config.yaml
n_layer: 8
d_model: 224
n_experts: 128
experts_per_token: 4
d_expert: 64
d_shared_expert: 0
activation: "swiglu"
moe_layers: [0, 1, 2, 3, 4, 5, 6, 7]
router_score: "sigmoid"
normalize_top_k: false
routed_scale: 0.5
balance_loss: 0.0157
balance_bias: false
init_std_router: 0.00874
lr_router: 0.000522
n_head: 7
n_kv_head: 7
head_dim: 32
vocab_size: 13407
norm: "rmsnorm"
norm_place: "pre"
norm_eps: 1e-06
positions: "rope"
rope_base: 10000.0
rope_fraction: 1.0
qk_norm: false
attn_scale: 0.177
tie_embeddings: false
parallel_block: false
init: "normal"
init_std_qkv: 0.0377
init_std_o: 0.0
init_std_up: 0.0377
init_std_down: 0.0
optimizer: "soap_variant"
lr: 0.00494
beta1: 0.95
beta2: 0.98
weight_decay: 0.037
lr_head: 0.00487
warmup_steps: 200
schedule: "wsd"
decay_fraction: 0.613
decay_shape: "pow"
final_lr_fraction: 0.0
batch_tokens: 65536
seq_len: 512
doc_mask: true
train_tokens: 319500000
steps: 4876
dataset: "wikipedia_en"
Below are experts of layer 5 (counted from 0) of a mixture-of-experts language model. Rows are named router (the router's row for the expert) and show model dimensions 0-55. Each number is 200 + 20 x the weight over its row's rms, rounded and kept within 0 to 999.
After each expert's rows: "comes after" lists some tokens at least twice as common just before its tokens as in all text. This comes from a sample of Wikipedia text that the model never trained on. Tokens count by the router's weight.

# expert 28
router,227,230,203,174,171,219,178,194,223,178,218,190,208,218,217,208,225,213,178,172,214,179,229,188,203,227,176,231,170,196,199,181,188,238,196,234,174,178,191,191,225,236,214,193,205,224,225,230,184,188,189,175,179,175,219,188
comes after: "2", "\n", ".", "1", " ", "| "

# expert 33
router,246,226,214,204,195,210,179,210,225,188,224,189,206,201,210,222,217,201,212,199,209,179,236,217,191,213,168,239,207,225,181,177,172,229,187,228,179,185,198,202,215,206,213,170,204,192,231,207,188,184,167,214,220,186,217,168
comes after: "\n", "\n\n", "-", "- •", "| Party", "- Country:"

# expert 35
router,218,212,211,187,207,188,195,176,229,173,215,191,201,216,181,224,229,183,214,205,204,181,241,191,185,208,180,204,182,182,212,186,169,251,190,209,214,198,195,215,219,200,223,187,184,220,218,209,192,199,186,167,178,171,208,201
comes after: " | ", "\n", " |", "|", " (", ";"

# expert 106
router,236,211,204,196,181,190,197,179,206,171,216,200,193,220,208,210,229,217,196,204,213,196,221,211,221,215,187,204,172,193,191,166,181,225,205,207,187,192,196,204,225,203,209,229,194,189,228,215,204,185,189,167,165,170,210,187
comes after: " | ", "; ", "| ", ") | ", ": ", " ("

# expert 81
router,257,229,194,168,207,176,206,217,227,187,209,171,184,206,189,208,217,200,175,170,188,181,243,195,206,188,181,234,160,213,208,200,167,212,209,220,187,167,178,222,201,222,193,198,190,221,233,228,199,182,212,200,191,159,177,205
comes after: " |", ".", " |  |", "==", ")", " ="

# expert 123
router,248,225,202,166,157,180,191,231,234,173,221,195,216,210,214,188,201,211,191,183,227,184,221,202,200,191,197,225,152,231,200,196,174,239,219,207,174,182,208,199,202,205,205,186,178,214,205,222,197,172,217,195,193,183,227,182
comes after: ", ", " in ", "| ", " (", "- ", "–"

# expert 120
router,249,185,197,201,167,207,218,192,207,167,238,192,196,199,215,204,215,207,182,187,207,164,218,177,194,213,177,247,207,204,207,182,197,248,197,205,170,221,216,175,204,211,203,180,176,202,210,213,188,189,200,193,212,179,204,206
comes after: "0", "3", "6", "4", "5", "1"

# expert 60
router,224,218,185,148,176,193,190,220,215,158,210,203,202,204,226,196,221,194,170,179,218,158,224,202,199,222,197,225,187,212,199,181,189,225,208,217,210,189,206,200,190,241,222,220,197,196,210,245,186,175,191,194,172,164,214,213
comes after: "1", "2", "–", "7", "8", "6"

# expert 125
router,260,225,193,181,164,193,198,210,230,184,189,205,196,199,226,191,207,215,196,200,214,197,219,211,212,199,182,221,192,214,196,178,178,241,224,221,162,193,200,191,204,225,214,197,184,209,220,240,192,174,207,196,185,185,205,162
comes after: ", ", " in ", " | ", "| ", " (", " "

# expert 98
router,220,232,191,192,178,208,192,206,227,161,229,186,193,183,187,188,215,205,199,203,212,197,215,197,197,212,191,217,192,182,222,206,180,254,171,206,208,198,206,203,224,255,224,221,201,203,215,199,202,191,175,198,199,186,220,188
comes after: "\n", "\n\n", "\"", " album", " song", " released"

# expert 37
router,228,223,239,198,204,206,181,207,224,189,227,170,214,178,153,246,226,187,200,192,185,182,233,207,206,187,209,231,169,186,202,183,196,234,203,211,184,212,199,204,211,250,212,211,184,200,207,244,190,174,190,205,199,175,207,186
comes after: ".", ") | ", "0", " (", "% |", "7"

# expert 85
router,236,232,206,209,191,186,191,218,232,212,215,229,182,241,223,194,206,188,178,181,192,162,221,187,203,212,189,250,151,188,212,211,208,229,206,209,183,202,186,191,229,241,180,236,186,200,211,247,211,192,221,183,181,183,224,196
comes after: " ", ", ", " | ", ": ", " in ", " of "

# expert 79
router,257,215,176,174,157,180,188,210,216,182,204,215,204,216,214,195,207,192,186,182,202,191,214,203,205,211,189,218,182,199,205,170,184,215,199,220,190,194,209,174,211,248,207,238,199,173,219,244,190,213,203,192,179,159,221,195
comes after: "1", "2", ", ", " in ", " (", " In "

# expert 1
router,206,192,194,189,179,202,184,204,206,167,180,205,202,200,225,190,239,195,178,170,220,179,214,191,208,209,196,219,178,189,192,210,203,220,178,207,179,213,193,208,219,220,188,183,217,212,265,204,185,184,204,202,170,173,241,196
comes after: " L", " R", " F", " r", " l", " V"

# expert 8
router,222,230,195,164,172,236,204,216,233,200,241,182,197,220,211,197,216,183,180,188,249,178,227,200,193,194,190,206,210,181,195,195,200,217,214,209,189,176,172,210,205,220,220,194,167,231,219,209,203,193,217,168,204,206,197,172
comes after: "\n\n", ".", "\n", "In", " In", "On "

# expert 2
router,271,200,203,191,179,202,189,219,245,185,215,206,195,207,191,225,236,205,183,169,185,198,210,194,187,199,155,249,167,195,206,175,192,222,209,197,183,186,202,206,196,227,204,227,198,204,208,216,195,209,193,179,176,189,218,200
comes after: ".", "==", " ==", " |", "===", "s."

# expert 23
router,238,203,220,156,140,204,233,190,231,187,219,183,206,209,218,207,205,202,158,208,224,196,227,223,209,231,168,232,185,187,186,180,181,212,196,223,183,188,178,203,211,216,196,205,175,212,214,211,201,179,190,166,188,169,217,193
comes after: "\n", "\n\n", "|", " in", " of the", "),"

# expert 101
router,220,234,167,175,158,211,183,209,205,201,209,207,224,233,179,203,228,238,194,186,201,189,210,196,201,214,205,205,182,203,193,178,197,262,180,226,198,180,214,189,207,238,224,195,178,202,241,238,190,180,200,164,174,160,207,186
comes after: " P", " p", "p", "P", "op", " | P"

# expert 68
router,221,205,208,152,186,209,192,210,203,156,190,222,190,214,218,205,220,203,203,205,214,197,213,187,217,205,154,218,179,203,200,163,213,215,206,210,191,190,170,187,202,191,175,229,211,197,221,238,199,196,185,212,171,191,206,191
comes after: " | ", " ", "–", "2", "; ", "| "

# expert 43
router,229,203,170,162,168,191,194,223,198,194,215,205,217,190,213,183,227,211,179,175,208,179,224,163,215,211,158,231,186,238,238,177,196,226,223,204,189,199,224,211,229,193,205,219,186,210,185,242,191,179,194,176,186,200,214,216
comes after: "–", "-", " ", "/", "2", " &"

# expert 71
router,224,235,226,196,205,193,192,197,224,196,211,168,221,184,164,241,232,194,201,193,175,178,220,207,207,185,201,226,163,193,216,179,202,233,202,209,201,209,206,205,207,264,230,209,188,202,211,241,191,179,214,218,202,167,205,204
comes after: ".", " |", ") | ", "0", "% |", " | "

# expert 78
router,197,219,173,154,175,211,202,203,233,166,199,205,233,207,224,206,229,207,170,175,194,146,215,208,216,209,185,214,198,191,185,209,190,221,177,230,164,195,196,187,207,236,202,206,215,194,230,231,187,208,199,205,207,192,254,196
comes after: " G", " K", " B", " H", " g", " W"

# expert 65
router,212,237,204,199,171,193,179,209,221,179,204,202,199,221,193,237,211,207,181,195,210,156,222,213,207,192,154,226,199,223,187,171,188,247,174,216,199,196,205,182,233,200,225,183,196,183,195,224,183,190,175,190,214,187,194,163
comes after: "\n", "-", "\n\n", "- •", "- D", "- C"

# expert 6
router,238,206,197,191,193,196,182,171,230,165,236,181,205,221,199,198,220,207,199,175,193,199,207,205,178,238,197,223,198,193,178,213,184,232,214,207,192,167,186,209,215,209,197,201,197,208,208,233,198,190,173,175,175,184,201,183
comes after: "\n\n", "==", "===", " |", "==S", "==P"

# expert 17
router,215,216,235,162,193,196,188,205,196,199,195,156,225,193,221,199,215,175,184,172,201,198,237,184,212,208,181,247,186,245,223,188,170,215,214,226,205,173,176,207,214,256,230,199,209,197,215,212,206,166,182,190,184,172,208,172
comes after: "2", "1", " |", "O", "_{", "R"

# expert 70
router,211,225,206,167,171,216,195,188,219,174,185,202,215,232,211,207,235,193,186,191,176,166,252,174,203,214,169,213,221,210,209,178,190,217,162,218,197,213,194,197,208,218,213,190,210,207,244,218,198,217,211,213,160,173,217,193
comes after: " F", " W", " f", "F", " L", " E"

# expert 108
router,226,203,207,164,168,192,205,196,213,185,208,184,188,227,205,203,208,215,196,192,222,179,224,204,221,207,185,217,178,193,197,177,184,236,199,204,184,185,201,211,218,213,203,208,213,204,210,251,196,189,169,195,198,185,207,171
comes after: " | ", "| ", "\n", "2", "|", "1"

# expert 121
router,226,201,196,140,160,214,228,189,222,189,213,215,211,230,214,190,216,215,185,190,206,177,213,191,226,224,183,221,177,178,205,193,178,223,207,215,195,195,205,189,206,213,215,210,209,191,200,231,202,198,185,179,194,187,223,213
comes after: "–", "2", " | ", "6", "0", "3"

# expert 124
router,199,214,172,172,152,211,184,235,203,185,190,228,235,196,223,208,202,228,178,167,206,170,195,208,219,235,199,211,161,186,177,209,198,243,202,189,195,204,204,188,194,241,207,190,203,214,264,203,195,168,221,203,174,168,248,200
comes after: " B", " R", " b", " r", "1", "R"

# expert 84
router,234,237,186,213,189,193,187,218,219,204,227,205,189,183,199,242,206,184,193,195,213,158,221,199,219,213,150,244,195,236,193,164,187,246,182,221,212,208,184,164,218,215,213,183,201,194,209,248,198,207,184,184,204,181,212,172
comes after: "\n", "-", ")", "′", "°", "\n\n"

# expert 50
router,234,225,206,183,169,179,220,216,247,194,201,189,213,204,216,215,219,211,197,185,199,198,222,200,223,245,152,216,192,223,207,190,171,209,209,241,175,184,207,181,241,217,218,202,206,184,207,233,161,216,182,157,173,199,202,186
comes after: " in ", ", ", "–", " (", " H", " In "

# expert 45
router,248,238,199,164,190,178,206,229,213,194,193,202,179,217,208,241,214,174,193,170,189,189,234,177,197,213,166,235,159,195,217,198,171,212,212,214,205,159,179,216,199,220,217,219,206,213,248,253,206,174,218,191,197,171,202,210
comes after: ".", " |", "==", "===", " =", " |  |"

# expert 66
router,257,226,193,195,205,181,192,240,230,202,207,205,181,186,198,246,208,182,203,170,187,183,226,183,202,204,163,240,164,215,214,177,173,212,206,227,214,190,192,187,207,204,202,194,212,212,216,248,201,216,233,194,213,152,201,208
comes after: ".", " |", ")", "==", " ==", "==="

# expert 99
router,253,223,202,192,181,216,205,204,193,162,247,173,221,217,206,192,212,213,165,181,182,184,219,206,224,205,198,236,200,183,202,208,215,223,176,201,192,201,187,174,217,235,191,209,208,181,212,252,156,193,193,162,189,199,189,179
comes after: ".", " | ", "0", "′", "5", "4"

# expert 9
router,225,203,221,189,188,198,186,222,221,188,221,208,188,231,205,206,212,197,170,185,171,161,219,192,202,218,164,230,200,205,209,170,185,252,186,238,214,182,213,193,218,233,199,194,170,218,223,207,185,204,191,178,193,162,213,182
comes after: "\n", " No.", "wood", " |  | ", "| Turnout", " c."

# expert 18
router,233,207,216,189,180,181,182,223,238,163,219,201,179,202,240,186,210,164,158,168,188,185,231,190,201,215,185,217,193,206,197,178,196,260,186,232,173,188,178,169,232,213,192,188,191,192,215,240,176,196,190,176,183,183,216,194
comes after: " D", " d", "d", "D", " St", " | D"

# expert 107
router,247,212,211,164,187,208,180,215,218,182,224,208,194,231,204,207,215,200,190,179,170,145,236,201,221,238,186,218,192,206,213,156,184,243,194,220,225,155,195,208,213,221,199,189,182,196,218,214,179,173,196,198,174,167,218,196
comes after: "\n", "0", "3", " No.", "4", "wood"

# expert 105
router,206,196,211,163,152,197,215,203,215,177,180,189,197,229,198,191,240,193,169,188,196,191,283,216,220,198,214,233,180,193,201,211,190,213,201,189,181,209,196,196,208,209,205,200,200,190,251,185,218,200,212,167,190,189,209,183
comes after: " S", " N", " M", " A", " I", " O"

# expert 104
router,228,199,192,174,177,217,203,189,239,199,232,197,216,230,226,194,215,196,160,200,198,193,220,210,191,202,164,242,174,195,195,216,198,255,193,232,174,184,198,194,239,219,187,209,215,211,236,241,205,186,187,201,172,177,214,189
comes after: "\n\n", "\n", ".", "==", "===", " ("

# expert 80
router,219,196,194,162,163,178,211,192,239,159,190,198,206,197,215,172,252,222,190,171,184,158,272,196,222,188,188,214,179,198,188,211,184,224,188,235,164,195,190,196,219,219,203,197,212,179,190,201,199,179,205,201,177,184,222,200
comes after: " H", " K", " W", " J", " h", " Z"

# expert 38
router,232,216,210,163,216,203,168,201,229,189,238,194,205,204,188,199,239,192,203,196,185,195,219,210,194,208,195,233,182,206,217,197,178,226,179,229,200,179,190,223,218,201,209,214,194,207,211,230,188,202,181,185,169,174,191,185
comes after: "\n", "\n\n", " |", "0", " |  | ", "| Party"